config.yaml
n_experts: 96
experts_per_token: 4
router_score: "softmax"
vocab_size: 32768
norm: "rmsnorm"
optimizer: "adamw"
lr: 0.00215
beta2: 0.99
batch_tokens: 131072
seq_len: 1024
Below are experts of layer 4 (counted from 0) of a mixture-of-experts language model. Rows are named router (the router's row for the expert), gate (a neuron's input weights, with its number), up (a neuron's input weights, with its number) and show model dimensions 0-255. Each number is 128 + 32 x the weight over its row's rms, rounded and kept within 0 to 255.
After each expert's rows: a language model's description of what the expert responds to. This comes from a sample of Wikipedia text that the model never trained on.

# expert 34
router [ 59 108 101 171 188 171 163 136 132 149 144 136 173 138 106  86 110 158 182 143 124 126 131  93 109 128 115 120 183 109 124 116 121 120 110 135 143 106 121  87 103  68 104  76 119 144  48 171 113 158 106 166  62 181 121 131 123 124 133  95 105 110  55 178 127 150 159  97 138  85 160 118 158  98 123 119 142 160 153 161 139  99 136 125 115 105  73 120 139 182 168 102 116 118 139  94 143 158 124 154 140 166 127 132 145 113 105 158 101 126 151 139 182 128 125 151 136  87  85 167 123 140 126 141 108 124 124  82 128 142 119  80  87 200 155 128  72  39 112 128 159 118 147 126 119 135 189 130 126  53 100  77 133  69 163 121  58 176  85 116 151  51 159 124 147  85  69 134 153 130  88 128 125 128 128 100 172 170 174 195  94 148 129 102  80 190 109 123 154  72 142 165  66 132 102 139 138 120  69 158 149  76 153 102 117 126 100  90 158 141 107 125 144 142 211 157  90  89 138 113 139  75 114  77 164 113 102 150  99 126 124  97 104 139  93 116 109 192 146 157 174 177 122 133 192 172 163 153 162 155 138 121  89 120 125 126]
gate1 [158 127 122 117 184 126 116  85 146  82  79 101  78 198 130  97 147 132 108 132  94 143 158 149 119 103  97 185 166 133 182 143 165 117 195  66 148 136 120 138 118  96  96 165 136 123 127 182 120 127  76 124 102  92  89 146 112 144  88 140 149 134 144 154 169 143 128 100 199 117  89 127 115  77 114 164 156 111 161 164 193  43  77 100 117 139 118 148 142 140 159  99 117 112 142  90 173 131 105 178 111 155  79 139  78 128 113 111 153 171 135 131 129 130 162  74 106 179 138 129 153 117 113 165 161 117  68  89 154  99 119 153 122 141  77 154  74 152 134 101 117  78 109 125 138 137 115 194 154 154 120 162 112 146 194 109 129 101  47 202 118 122 134 146 115 109 110 128  94 135 168 145 136 132 101  67 130 113 106 181 120 115 173 142 108 172 149 101  98 126  90  70 136 142 123 162 110 169 155  75  93 163 162 132 197 100 122 145 146 186 190 159 133 115 146  89  86 115 171 135 111 102 118 124  83 106 121 133 146 105 150 118  42 149 128  77 154 142 133 212  98 152 194 164  87 144  96 144 184 133 135 168 150  85 143 112]
up1 [100 128 131  98 163 147 114 108 134  56 139 130  78 123 107 139 147 150 222 118 126 131 186 128  91 147 144  82 131  90  98 109 145 108 153 145 141 130 118 100 147 165 104 132  83 111  83 117  77 128 121 126 153 111  48 209 150 106 151  77  94 139 116 162 126  96 155 158 139 131  96 138 121  98 135 130 134 211 130 124  46 107 130 200 131 111  90 114 113 138 171 154 132 130 120 152 140 158 134 155 103 116 166 167 116 142 111 119  84 133  70 134 158 110 144 154 115 141 130 153 143 110  29  60 187 172 151  74 169 117  79 169  99 147 152  94 148  99  99 116  87 135 150 183 168 140 126 111 124 171  86 179 176 114 157 101 104 125  61 145  55  98 178  83 115 133 131 165 139 161 105  56 162  99 133 152 129 112 117 130 148 127 159 112  58 101 126 144 136 118 155 104 165 181 168 146 166 108 158  60  45 161 138  99 155 117 130 113 144 129 158 116 109 158 157 113 132 131  98 182 126 118  72 116  66  94 115 105  89 121 148  79 112 120 135 154 169 164 118  86 107 124 102 190 127 141  88 157 124 109 142 132 152 168  88 167]
It responds to: Mid-word pieces and commas. Inner pieces of foreign names and long words (Haakons-d-ottir, Aux-erre), plus commas in lists, tables and math text.

# expert 53
router [101 137 159 158 118 118  80 130  99 127 153 101 173 161 134 104 102  99  99  81 127 172 161  65 190 151 116 105 112  77  75 131 118 138 169 147 167 147 125 151  56 140 122 100 118  75 136 117 105 121 111  95 116 108 147 152 124  63 215 115 147 116 118 122 117 154 127 177 164 132 157 158 120 110  91 132  95 121 110 135 143 122 122 102  84  87 185 158 122 120  99 126  88 143 175 106 159 132 112 113 184 115 102  93 132 161 106 155 104 119 183 168 131 125 212 144 158 136  97 143 100 117  94 110  83  81 149  73 115 140 195 116  96 109 109 131  69 153  85 163 139 112 140 133 173 177  80 164 177  72 161  96 121 102 167 114 129 166  96 124 171  92  78  70  86  96 109 157 182  63 148  95 117  96 101 110 189 150 116 178 159 113 148 145 115 102 179 190 170 121 161 107  90 177 100 104 130 138  73 128  78  90 122 179 110 116 152 167 103 100 174 122 162 140 163 125  63 110 173 154 178 115 168  90 124 118  81 108 157 154  84  89 119  92 128 140  93 171 197  96 153 114 120 111 156 169 118 125 158 111 128 126 171 105 100 109]
gate0 [111 100 144 155  86 117  95  98 133 104 165 151 100 173 116 126 107  42 118 107  79 125 162 111 120 150  94 128 164 170 138 133 125 141 112 157 125 130 148 169 128  91  68 165 138 126  94 180 106 213  98 139 190 108 107 146 158 126 130 142 111 134  89 148 110 114 167 133 156 113 129  92 173 103 116 146 121 137 149 129 122 119 100 114 148 155 168 107 138  87 175 110 131 102 128  92 125 111 155  91 145 166 133 148  80  80 196 122 126 122 132 141 134 116 110 129 127 134 139 109 160  82 107  88 186 137  69 105 114 151 125 190 145  88 104 142  98 142 207 123 143  46 135  82 140 151  97 102 174 126 108 121 197 133 128 139  98 194 133 160 190  50 182 123 123 117  88 108 163 114 157 169 129 137 138 122 152 102 190 165  62 171 116 206  99  90 140 117 151 190 137 127 140 122  93 112 129 143 112  83 139 130 197 129 133 111  73 104 128 131 154 135 113 134 154 101 104 132 202 121 126 126 117 138 113  94 117 175 132 175 105 169 148  49 142  60 136  67 163 162 136 149 148 138 101 130 126  90 111  27 123 112 126  42 170  94]
up0 [113 165 125 138 146 130  75 128 131 161 130 160 137 108 127  93 104 115 126 114 102 149 150 128 104 167 143 155 106 102  97  57 111 157 151 112  58 181  91 144 135 142 118 121 140 173  94 131 140  88 177 115 152 146 153 148 137 112  58 136 113  93 158 147 164  77 113 131 144 134  66 104 164  74  89 122 105 141 162  84  70 102 120 133 107 121  82 100  99 234 143 149 110 120 140 157 115 159 126 138 165  85  67 133 162 163  80 131  96  17 153  82 102 199 133 125 147 154 116 123 151 122 141 111 141 111 133  77  90 117 157 119 105 160  93  82 108 105 176 117 118  56 126 114 133 165 134 163 153 148 149 108 164  77 168 122 144 170 116 124 137 154 106  83 136 156 173 168  86 197 130 125 146 104 190 156  95  95 145 121 150  94 126 225 171 103 160 137 150 113 151 156 128 169 104  86 135 127  79 131 146 162 158 119  96 142 110 115 123 152 196 120 168  91 153 118 101 155  69 133  94 125 130  90 109 103 124 143 168 150  95 129 133  77 143 141 159 173  86 123  91 163 150  86 151 154 127 172 182  45 120 174 128 174  88  93]
It responds to: List separators after names. Commas, semicolons, "and" and brackets after a name in lists of people or works, as in cast lists and co-author lists, e.g. Danny Huston, Shane.

# expert 30
router [ 99  42 139 140 102 140 146 128 129 106 149 154 131 132  56 116 121 154  91  95 135 147  96  80 111 106  87 181 175  87 187 169 137 141 111 134 132  95  90 113 168 147 157  94 124  46 157  99 153 126 105  78 137 174 121 149 125 145  66  98 146 101  93 145 154 158 154  87 122 134 181 100 146 177 180 132  70 108 127 144 113  39 138 122 100  98 101  94 134 102 166  92 128 147 187 149 167 116  50  76 123 137  96  64 136 156  89 174 119 145 110 168 156 132  71  66  83 123 108 133  93 141 146 123 124 173 121 161  97 172 139 125 120 113 137  95  76 105  83 130 132  82 132 133 113 132 168 152 103  71  88 116 139  88 156 167 103 167  99 137 158 116 152  84 104 122  94 159 112 117 136 145 113 147 216 173  96 115  70 118 141 129 134 177 128 164 141 142  65 114 131 120 120 149 157 128 186 116 144 197 126 100 156 131  91 161 134 111  80 143 128 100 104 166 126 134 100  92 141  81 137  94 189 152 182  94  98 152  96 168 134 126  92 177  96 102 183 169 171 125 105 139  69 136 148 131 108 105 132  93 110  98  63 131 139 105]
gate0 [ 62  93 118 183 138 110  84 127 106 124 166 147 114 202 157  89 174 114 123 152 172 141 130  54 146 167 126  94 180  87 226 161 148 110 151 132 106 138 104 140  72 134  35 130  95  96  89  49 113 129 122 128 141 141 126 161 118 127 121 124 144 123 120 157 118 144  83  96 150 149 153 112 151 128 100 206 105 166 193 172 100 110 111 119 157 116 198 133  83 146 141 146 175 135 122 154 142 115 134  93 147 113 141 114 144 132 109  73  98 111 106 114 170  93 163 154 112 144 132 102  99 100 145 194 105  98 136 155 178 120 141 157 193 114 114  45  90 216 119 120  82 123 121 157  83 149 139 113 155 134 181 102  92 116 139 165 150 153 101 142 123  65  70 145 147 136 125 129 167 114  99 142  97 121  97 189 152 131 178  69 154  83 122 119 113 190 103 142 156  98 123 121 141 109 140 117 104 126  47 150 123 160 102 128 104  66  85 115 116  94 123 103 175 118 169 131 129 126 103 130 123 159 143 150 171  92 131  85 157 134 131 119 108  95 163  89 117 133  90  85 140  97 132 159 105 213 138 132 128 130 131 139 181  61 146 147]
up0 [ 95 151 129 174 216 110 115 115 136 104 136 141 116 126 154 112 103 172 166 128 108 122  95 110  64 160 170  94 149  71 192 112 139  74 147 167 151  77  82  73 145 139 131  47 105 105 150 100 108  87 145 139 114 140  99 147 114 105 129  89 110 112 120 119 186 115  69 165 136 134 157  86 176 150  94 113 141 139 144 173  26 117  96 132 124 119  90 106 155 146 111  96 175 114 118 154 152 121 131 113 164 129 179  77  92 138 120 107 117 125  95 172 126 109 114 168 127  83 114 117  68 125 141 152 177 162 148 102  92  96 152 161 120 182 153  50  63 108  82 171  91  78 116 111 102 131 150 124 124 119 111 133 165 131 111 156 103 135 105 115  85 127 151 129 110 173 123 136 157 110  97 115 130 135 166 110 181  86  83 174 112 129  97 175  52 141  95 158 132  97 142  85 112 153 167 208 130 109 133 156 149  95 118 152  69  64  94  77 156 114 161 107 143 124 106 102 146  93 139 137 143 135 121 174 144 107 109 120 167 102 186 126 137 116 110 127  80  53 147 121 124 198 207 113 147 123  92 121 166 158  88  83 119  74 136 105]
It responds to: Credits and table separators. Commas, "and" and pipes joining roles or column headers in credit lists and tables (producer, mixing engineer), plus word-ending suffixes.

# expert 15
router [133 123  99 102 132 137  70  68 141  71 148 108 160 106 143 146 116  89  87 143 129 137 180 181 108 107 193 133 128 129 108  79  82 109 153 119  86 113  64 144 186 131 158 119 144 129 134 148 144 155 143 189 123  45 145  83  85 114 117 189 156 189 108 126  91 131 173 111 151 165 151 152 168 126 133 129 111  84 111 154  92 134 132 163 165 147  78  96 161 158 151 173  95 112 102 129 157 135 111 133 189  99 136 162 136  68 160 153 152 127 184 125 119 176 115 146 176 137 198 128 180 132  74 171 133 105  89 169  84 115 109 179  83 127 141 139 147 108 147 146 119 111 190  91 168  77  67 127 165  85 159 179 152 133 105 159 145 146 151 122  96 170  80  93 111 100 188 132  66 103 186 151 160  91 148 127 166  99 138 152 131 142 147  98 114 113 136 113 156 107 122  91 161 154 128 116 145 104 172 118 150 114 134  58 131  92 105  67 119 130 112 152  48 156 139 157 140  88 130 116 105 136 160 116  60  81 135 121 148  93 106 139 171 118 154 162 167  83  94 131 121 118 177  60 115  99 168 175  67 112 130 167 106 107 109 110]
gate0 [173 128 145  88 135 118  84 144 170 105 169 120 113  88 137 140 134 142 164  98 153 149 107 167  98 118 150 151 112 132 133 129 134 191 157 141 114 110 143 121 140 135 194 129 149 107 164 127  64 141  55 140 163 149  83  68 110 154 177 134 106  89 145 158 131  97 167 150 144 122 112 137 150  84 110 163 142 184 102 137 121 142 211  85 185 175 132 132 144 109 181 147 121 126 152 122 122 162 153 118 115  99   8  97 135 136 102 103 108 134 141 169 136 197 115  51 143 107 132 112 127 119 133 127 117 153 157 129 131 135 145 119  64 122 140 181 124 147 205 169 110 106 107  72 110 144 107 114 119 123 137 156 161 145  98 149 134 128 150 112  84 122  83 130 190 139 115 129 127  49 135 133 134  59 196 139 152 143 107 148 112 210  99  90  96 204  97 141 174 141 166 169 142 172 130 112 137 131  61  71 123 150 167 148 141 103 128 164 122 110 160 104  79 124 109 125 168 161 128 138 133  84 158 103 133 102 115 145 144  55 141 149 162 113 170 119 203 104 156 135 101  68 166 138 116 163 153 168  90  60  99 183 125 103  77 147]
up0 [145 204 183  95 113  96 112  78 124 105 137 125 102 127 155 112 157 164 166 136 157 166 118 156 124 130 112 169  39 179 153 153 123  63 114 164 228 140  87 144 129 100 127 110 132 103 154 134 180 145  83 123 130 147 106 156 112  93 140 205 125  82 135 111 125  84 110 159 116 141 131 163 148 101  88 117 128 183  93 120  88 164 107 125 127 126 179 123 124 112 141  96 176 130 121 137 125 141 135 168 147  84 119 168 139 132 126 115 152 136 163  98 118 126 178 155 138  86  85 162 127 170 124 102 178 150 181 144  55  89 111 184 131 168 180  78  99 102 103 126 126 179 170 117 150 131  87 144 212 163 149 175 170 137 126 130 206 108 139 128 175 134  77  82  97 201 169 136 170 174 161 151 109  87 179 162  80 132 192  88 154 149 139 111 116 118 181 116 130 220 122 135 143 127 127 130 159 121  74  76 128 105 175 131 149 159  97  94 159 180 125 135 172 177 126 144 107 150 114 131 128 117 104 191  73 151 147 138  88 128 129 163 160 154 154 110 148 139 126 175 122  70 132  75 115 140 128 145 114 138 131 135 124 133 118 100]
It responds to: Word endings, object pronouns. Final pieces completing common words (inst-inct, kn-ows, pick-et) and object or reflexive pronouns after verbs, such as him, them, himself.

# expert 45
router [125 104  96 172 121 137 115 141  73 198 167 155 102 143 145 118 137  79 157 139  94 132 133 132 134  29 114 202 166 110 166 118 195 148 136 104  97 145 131 140 167  96  75 152 149 151  33 129 198 153 128 176 145 166 139 118 117 149  98 143 162  68 100  61 138 162 164 110 135  91 109 123 131 155 131 141 171  99 211  95 150 113 103 129 183 157  57 134 140  98 133 106 135 112  96 109 127  90 156 144 153 166 173 126 202 125 154 136 170 156 172 170 118 142 127 168 180  78 173 124 156  95 138 180 143  97 113  76 178 111 148 110  98 162 171 120 163 114 111 171 147 134  97 103 126 119 173 138 118 166 121 121  69 131 147  90 138 192 118 100 136 100 148 130  78  95  98 117 110 114 166 173 116 134 161 131 141 159 152  80  83  82 166  84 124 134 129 151 150  65 151 119  81  99  88 150 158 164 111 183 129 167 140 137 131 104 144 146 168 181 136 131  81 169 100 103 104 133 167 156 130  90  93 119 144 127  91 187  86 128 171 143 105 124 137 110 136 111 150 170  98 118 176 135 119 136  79 150 132 121 123 119 184  63 115  98]
gate0 [148 102 145  67 111 125 109 117  98  85 134  86  95 137 164 107 127 155 136 154 110 116 119 154 146  99 113 116 141 145 120 134 108 141  42  88  51 126 126 143  69 135 125 150 170 123  69 127 112 109  79 122 124 162  26 118 110 136 145 107 100 152 132 109 155 194 142 117 153 151 126 120 126 184 103 107 117  69 164 124  94 154 118 129   0 146 119  86 192  58  91 192 162  93 124 137  85 135 112 106 138 132 139 152 142 111 207  92 121 126 114 113 139 105  53 136 122 111 193  70 149 154 181 136 117 135 152 139 133 113 119  94 161 131 148  91 152 133 108 126 117 126 122 117 121  95 115 129 136  84 148 103 130 152  69 102 131  91 101  90  93 107  50 143 148 136 122  50 114  74 131 117 181  87 152 139  94 188 159 110  84 119 129  75 159 113  78 134 168 121 111 120 136 128  86 188 112 116 150 184 119  81 116 112  96 113 136 171 110 118 149 210 100 148 122 140 118 152  76  61 175 116 132 137 115 120 126 130 153 126 127 131  80 140 122  60 133 146  65 122  93 118  88  98 124 120 118 133 157 167 126 155  96  82 151 114]
up0 [186 158 187 154 136 125 144 114  69 150 118 160 117 140 168  95 107 144 171 177 129 129 118 111 126 113 110  69 144 169 101 130 129  99 100 166 108 131 124  90  93 171  88 160 128 165  83 119 109 143  87 121 166 169 121 114 129 108 106 134 158 155 183  63 152 161  84  76 113 163 112 134 136  85 139 143 136 143 151 170  72 174 101 160 174 123 191 144 118 108  65 139 128 139 136 148 143  88 158  93 156 132  95 214  59  89 176 105 186 105 117 116 159 113 102 207 132 178 183 100 143 103 126  81 100 111 174 114 197 151 128 116 103 124 199 145 125 150 156  70 135 140 165 129 139 124 116 173 141 164 105 159  96 161 111 106  75 168 140 122 122  80  96 168 123 112 118 141 142 133 136 147  72 104 134  89 118 110 145  58  93  80  95 157 129 105 101 148 229 127 163 132 127 119 126 168 110 164 116 156 109 117 199 133 155 103 124 102 100 137 141 205  92 128 114 170 139 134 148  67 148 128 120 111 107 133 122 139 129 173 137 173 155 112 169  52 158 142 125 121 124 132  95 110 160 171 130 139 120 106  67  88 122 140 202 165]
It responds to: Mid-word name fragments. Inner pieces of foreign personal names and rare words, especially in sports squad tables and result lists, such as Men-ing-ioma and Shah-in.

# expert 44
router [149  93 123  61 104 160  74 111 117 144 147 117 164  71 172 140 126  88 159 136  82 127 173 135  91 112 109 144 185 163 176 131  99  93 145  24 132  89  62 151 159 149 135 162 136 126 126 103 185 150 102 146 129 130 148  72 136 161  96 167  83 108  79 105  93 137 122  49 105 127 168 150 179 111 108 166 170 146 142 131 161 155  86 150 121 191 149 131 111 108 105 141 141  78 140 115 150 146 106 141 134 109 156 105 139 143 171 152 158 156 171  99 115  67 117 176 149 138 150 116 163 119 139 129 113 120 122 158 107  89 156 202 112 120 155 123 163 129 160 123 154 126 120 102  98  93  52 173 127 109 158 165 145 132 190 119 107  97 143 151 192 168 129 144 140 100 133 105 111 157  55 155 172 136 146  97 164 158 176  76 144  94 123 121 168 146 125 126 173 191 144  90 122  79  63 127 153 104  92 135 101 132 172 105 148  99 136 127 150 126 120 155 116 127 159 114  26  95 137 178 152 107 121 146 143 126 178 111 151  77  91 123 137 137 107 120 200 159 152 161 104  78 135  96  87 110 186 181 197 101 103 140 110 130  87 136]
gate0 [167 206 131 181 119 129  84 109 105 118 162 185 112 126 150 136 170 108 119 135 149 182  72 130 112 109 132 171 159 217  85 166 123 128  74 106  80  47 117  34 134 107 137 199 139 124  89  85 133  99 152 138  78 139 135 130 158 140 105 147 137  76 136 186 152 125 131 142 162 114  85 126  37 108 131  91 114 139 131 149  94 171 104 157 131 165 175 129 118 148  85 124 135 113 112 153 103 125 132 151 101 143 112 160 187 141  91 193 100 132  78 124 183 124  79 145 165 116 168  82 123 105 185  82 145 134 133  78 122 149 173 166 125 172  83 137 163  99  91 135  92 128  76 143 158 173 112 155  75 138 177 152 168 134 118 108 150 158 159 155 123  47  83 182  80  75 138 151 108 168  96 131 115  67 170 101  94 124 111 143 163 123  91 149 134 145 119  80  95  87 104 112 142 116  97 152  76 124 168 137 168  78 156 122 130 129 131  80 108 142 135 113 128 144 158 153 107 157 147 152 124 113  85 133  98 171 146 136 135 130 170 144 116  90 160 123 129 157 161 156 140  97 111 107 151 154 165 102 151  64 148 110 101 163  74 137]
up0 [105 124 145 160 159 117 147  80 122 111 141 126 138 109 139 181 150 143 105 133 112 196  95 140 123 119 140  94  87 178 113 174 108 164 124  77 111 138 135  79 114 171 149 160 148 196 172 122 130  90 103 129  90 177 120 147 102 117 121 136  83 134 106 185 137 100 144 119  63 121 125 139 128 116 133 144  89  89 102 146 122  79 152 146 187 178 107 101  83 201 153 143 116 118 153  94 171 167  63 132 124 138 108 110 151 147  81 162 170 134 115  63 125 136 138 130 109 123 122 101 153 120 151  93 135 141 163 144 110 151 117 139 102 187  66 119  96  96 170 183 151 123 128 145 139 148 107  83 129  66 106 131 202 129 180 158 109  93 152 144 158 124 144 127 129 143 159 138  95 160  99  98 111  50 106  87  93 111 139 151  72 158  99 161  79 189  59 126 158 127  50 147 127  86 134 144  80 160 129 145 176 141 140 126  83 121  98 138 127 122 179  95 110  90 133  79 122 113 206  71  94 115 144  68 106 187  88 132 111  91 151 124  45  83  94 110 126 135 118 168 178  85 123 149  92  83 161 117 114  97 168  71 138 128 112  59]
It responds to: Surname fragments. Word pieces inside personal surnames and place names, often after Mc, Mac, St, Br: McG-een-ey, Mc-le-hose, MacK-in-lay, Beno-it.

# expert 51
router [137 129 156  88  80 154 122 144  82 147 154 174 136 137 128 153 117 104 166 129 139 138 142 119  88 111  94 146 115 147 141 100 152 192 182 129 165  52  94 141 185 139 120 148 188 137  88 132 176 145  97 129 126  84 169  94 119  98 116 139 124 101 116 116  69 163 144  96  74 134 176  97  93 111 135 118 125 148 163  85  95 168  95 103 164 182 168 154 126  65 128 149 143 124 143 114 117 150 214 122 116 150 160 136 141  73 123 168 124 203 164 100 107 127  67 174 154 127 181 108 180 109 171 171 129 136 132 164 134 137 170 201 124 108 115 143 167  96 100  91 176 121 175 131 155  84  60 144  96 177 142 200  75  94 159  99 158 114 159  77 137 114 134 129 122 114 119 109 108 137 202 199 158 147 159 110 140 121 158  71 139 115  92  99 143 107 109  93  88 157 161  87 161  65  89 168 179 144 165 126 119 125 124 144 178  71 135 155 164 177  77 115 144 149  55 110 103 115 119  98  81 112  84 173 140 170 146 174 117 142 128 107 123 112 108 138 160 129 115 122 108  77  95  97 133  78 122 160 113 121 132 153 121  74 123 116]
gate2 [148 226  59 147 152 118 121 108 128 150  74 126 120 128 131 102 145 128  87 114 136 108 111 100 124 188 160  74  67  67 158 119 132  47  98  66 139 163  76  98 153 113  90 132 119 107 122  75 175 165 129 123  99 173 112  99 133 113 149  74 140 158 182  95 117 104 120 184 115 164 115 128 132 137 124 162 111 169 103 112  80 175 149 110 131 113  69 115  97 118 140 154 110 127 124 171 135 148 165 115 153 131 159 164 199 153 148 165 158  96 120 168 151 180 111 117 142 202 148 110 138 108 133  85 167 122 134 111 197 165  89 127 122 181 113  83 139  65 148 116  86 109 119 159  92 142 205 184 104 160 111 121 107 158 139 187 107 131 102 112  90 103 106 109 115 124 180  70 164  88 102 107 126 136 126 105 105 109 135 136 163 116 120 153 174 158 112 101 130 136 164 156 158 129 134 107 117 147  45  99 150 154 129 112 106 111  57 177 154 131 145 138 184 144 124 160 117 184  89 134  64 142  60 151 140  79 119 121 187 109  72 153 185 116 152  80 103 121 103 121 138 144 122 136 159  85 101 123  84  93 120 124 104 178 156 133]
up2 [116 121 133 194  98 121 160 168 167 230 133 139 147  69 144 148 161 195 145 150 102 141  55 112 132 120 116  92 112 116 185 108 142 134 103  77 149  99 152 115 219 135 153 105 168 115 121 137 120 175 138 105 156 154 137  95 110 150 127  65 136 129  60 180 149 145  71 145  93 103 126 134 110  87 135 123 172 142  97 125 130  96 100 129 120 117 102 104 133 146 150 146  82 139 113 123 127 125 184  94  67 158 160 153 151 163  60 102  85  89 147  96 156 173  74 118 117 144 141 219 154  46  58 131 173  91 148 100 140 133  91  56 120  68 112  81 211 171 187 138 128 170 125 151 122 125 174  93 117 122 162 174  98 119 130 144 120 146 151 123 156 131  79 120 111 114 110  98 129 125 132 149 108 229 110 149 150 124 168 132 181 119 164 148 117 132 104 155 109  92 133 138 179 147 164 123 131 134 106 137 151 154 135 125 155 165 144  97 183 140 103 100  92 129  92 108 128 154 155 114  50 114  90 127 116 124 148 139 119  83 144 112 146 120 108  89 120 117  95 136 100 143 104 103 136 143  82  93 140 145  42 136  89 132 124 109]
It responds to: Single letters after capitals. Short letter pieces right after a capital letter opening a name or word, as in I-b-n, I-r-replaceable, The-l-ma, Mah-ab-harat.

# expert 32
router [ 76  94 101 137 222 139 110 159 119 164  87 124 173 175  67 118 172 158 156 124 152 131 139  96 155 140 159 116 132  73 108 105 144  78 167 119 157 138 186 127  99 110 168 122 185  99  91 160 106 155  89 122 151 182 149 163 172 146 103 104 155 104 123 121 146 176 157 174 156 129  77 168  87  62 129 108 104 122 110  77  87 131 164 133 134 102 104 150 126 173 167 117 135 151 108 111 147 131 167 126 161 135 129 110 146  91  64  81 106 123 163 134 163 131 123 122 153  93  80 132  73 124  54 103  92 137 153  89 110 113 158  74  98 140 140  91 111 114 118 194  56  85 107 123  55 154 121 129 108 123 105 127 121 119 161 152  83 149  81 121 165  99 159 185 136 111 101 152 118 164 123  81 133  73 146 132 181 104  94 168 121 191 127 137  70 132 134 164 143 135 155 116 109 109 185 117 168 147 122 166 150 134  80 216  87 109 107 145 122  91 147 116 106 104  90 143  87  99 164 119 109 129 158 119 147  48  96 105 127 154  96 142 113  85  87 130  96 131 129  95 198 163 151 110 187  97 111 170 107 150 189 139 155 118 136 176]
gate0 [122 156 123  77 118 106 142  49 131 122 115 148 131 117  71 157 141 114 173 138  81  83 133 149  70 111 104 131 157 128 105 142 124 156 148  99 134 157 122 140 147 129 145 139 109 136  87 136 122 158 137 146 158 101  95  95  88 122 111 137 121 134  84  97 151 171 123 120 148 205 145 158  80 105 133 116 104  93  86 124  93 161 127 114  64 134  79 149 142  80 165  86 142 120 128 197 158  86 159 197 124 151 174 132 146 106 100 149 136 187  97  64 125 157 100  94 104 135 128  74 131 122 118 142 114 128 125 139 130 124 112 186 115 109 112  71 168 167  75 128 147 163 165  77 147 117 151 133 148 109 131 151 157 123  63 168 177 129 141 150  82 101 168 147  82 109 113 180 164 179 203 149 129  55 174  70  97 138 135 130  72 123 114 127 152 149  96 117 168 129 105  82 157 192 148 166 154 147 155 130  84 167 145 174 180 134  97 104 126  95  49 136  92  71 118 110 114 139  92 206 137 148  99 164 108 176  91 206 186 189  60 110 139 166 115  93 174 125 154  96 136 174 137 119 145  85 135 127  95  93 117 152 136 133 139 166]
up0 [ 94 174  98 108 115 140 156  94 138 103 126  94 147 138 121 145  94 133 160 153  87 158 110  70  50  40  79 142  63 149 147 184 142 131  98 128 118 138 132 174 117 136 120 167 125 130 113 152 183 132 143 122  76 102 112 163 193 131  90  92 139  92 181  19 117 136 144 101 114 104 104 126 119 167 137 108 127 192 123  77  91 106  77 112 159 142 204 157 101 110 147 162 193 101 114 158  88  81 172 119 101 174 157 149 130 120 158 149 103 117 118 118 100 151 124  74 190 134 159 174 197 107 107 146  84  69 118 198 106 138 125 133 115  91 153 117 195 154  95 132  82 115 150 105 175  97 100 125  97 159  93 122 101  93 113  69 167 109 141 155 117 115 128 123 169 142 121 111  99  77 168 177 137  60 124 191 111 141  87 140 129  87 136 128 152 135  98 109 115 158  93 140 136 121 131 135 132 141 133 169 151 146 144 210 133 128 127 105  69 127 128 112 137 175  80 125 121 119 136 114 118  54  81 170 150 143 113 179  72 156 142 109 158 152 154 103 115 100 138 127 161  98 107 133 133 109 126 149 206 121 103  94 142 140 170 121]
It responds to: List connectors, census phrasing. Commas, of, including, such as, and pipes in lists and tables; strongly census "children under the age of 18" and climate tables.

# expert 11
router [ 79 125  54 127 200 158 138 123 149 113 115  74 144 123 158 141 141 151  73 108 131 156 182 156 155 135 113 168 136 107 159 165  85 141  79  78  90 151 120  93 176 101 182 137 143 112 105  83 117 118  71 158  96  91 159 132 103 144 129 133  99 157  86 142 121 139 135  92  81 209 183 112 138 113 153 170 117 114 174 150 132  66 155  97 155 223 112  86 123 104 142 147  96 122  92 114 171 104  70 126 158 124 146 110 173 121 162 140 113 128 153 112 133 171  70 118  53 115 201  89 162 108 192  85 175 139 108 152 103 176 100 144 150  93 118 182 126  97 127 142 151 155 177  93  91 114 142 123 130 112  90 132 102 195 157 142  90  81 128 115 141 167 145  77  94  75 154 154  49 185 125 155 185 175 147  99 133 133  80  95 140 198 127 134 118 123 124 182 128 131 143  94  81 117 118 100 103 164 146 174 121 116 127  84 123 135 152 113 139 146 136 156 131 103 121 127 146 142  90  76 133 113 162  97  97 128 145 167 158 177 100 132  91 162 102 112 118 110 112 154 116  92 151 147 100  80 176 188 115 110 169 115  89 123  96  94]
gate0 [126 149 124 132  78 171 119 134 122 111 155 113 101 178  94 118  72 159  60 122 161 159 145 116 182 176  88 173 165 105 122 147 164 186 159 144 102  99  98 160 178 194  66 171 119  99 139 162 169 125  52 115  53  93 107 162 159 160 139  90 166 172 172 145 126 141 151 170 113 105 150 122 112 140 147 101 112 127 131 148 118 116 156  75 179 162 151 126 167 130 156 114 168 130 135 138 155 141 112 102  95  99 125 150 125  51  96 124  56  87 148 110 150 117 152 129 132  99 178  85 118 131  81 176 113 123 133  75 119 103 188 157 136 152 128 137  83 144 134 102 114  97 109 133 121 126 144  91  82 146 163 146  88 134 144 151 149  73  78  99 137 140 167 124  68 137  70 129 127  59 120 152 131  92  82 147 105 132 108 144 163 160 105 112 126  97 142 150  93 126  85 130 126 155 139  75 137 133 193  32 117  94 131 113  65 121 106 107 109 139 132 171 170 112  62 117 171  83 112 120  98 134 170 175 122  78 127 137 155 112 134  84 124 139 126 109 114 102 164  92 135  84 135 121 139  72 149 118 104  47  62 136 126  76 187  95]
up0 [127 127 125 105 139  70 138 161 121  41 141 167 111 120 168 129 130 122 182 199 131 143 174 118 140 104 183 133 159 134 177 114 170 132 123 150 130 115 125 146  98 173 189 160  94  89 204 142 193 136 122 157 150 113 123 169 124 186  98 136 152 135 141  73 106 103  86 151 123 113 127 110 186  84 129 100 116 107 165 130 179 105  65 134 154 160 184  61 113 139 141 107 145 125 132 114 145 154 105 151 141 196 140 141 171 135 141 123 175 148 151 157 134  91 108 147 168  97 204 150 181 115 190 200 206 131  99 119  63 160 169 124 135 146 100 140 110 136 103 140 123 132 156 131  86 156  77 132  77  98 179 157  96 181 116 148 159 108 213 129 125 120 121 115 147 144 138  90 133 144 138 149 153 154 120 145 119 105 107 164  96 132 101  76 162 108 164  94 169 124 143 114 134  64 151 153 170 168 129 149  61 188 170 192 124 128  85 128  99 136 114 143  97 148 102 103  88 104  98 140 169 131 148 131  96 147 151 180 158 155  72 136 123 150 116 113 163 110 127 148 101 119  76  90  85 155 137 129 166 175 101 104 193  68 133 119]
It responds to: Mid-word suffix pieces. Second or later word pieces inside long or foreign words and names, such as Alleg-ro, irrelev-ant, spear-throw-er, Gerv-in.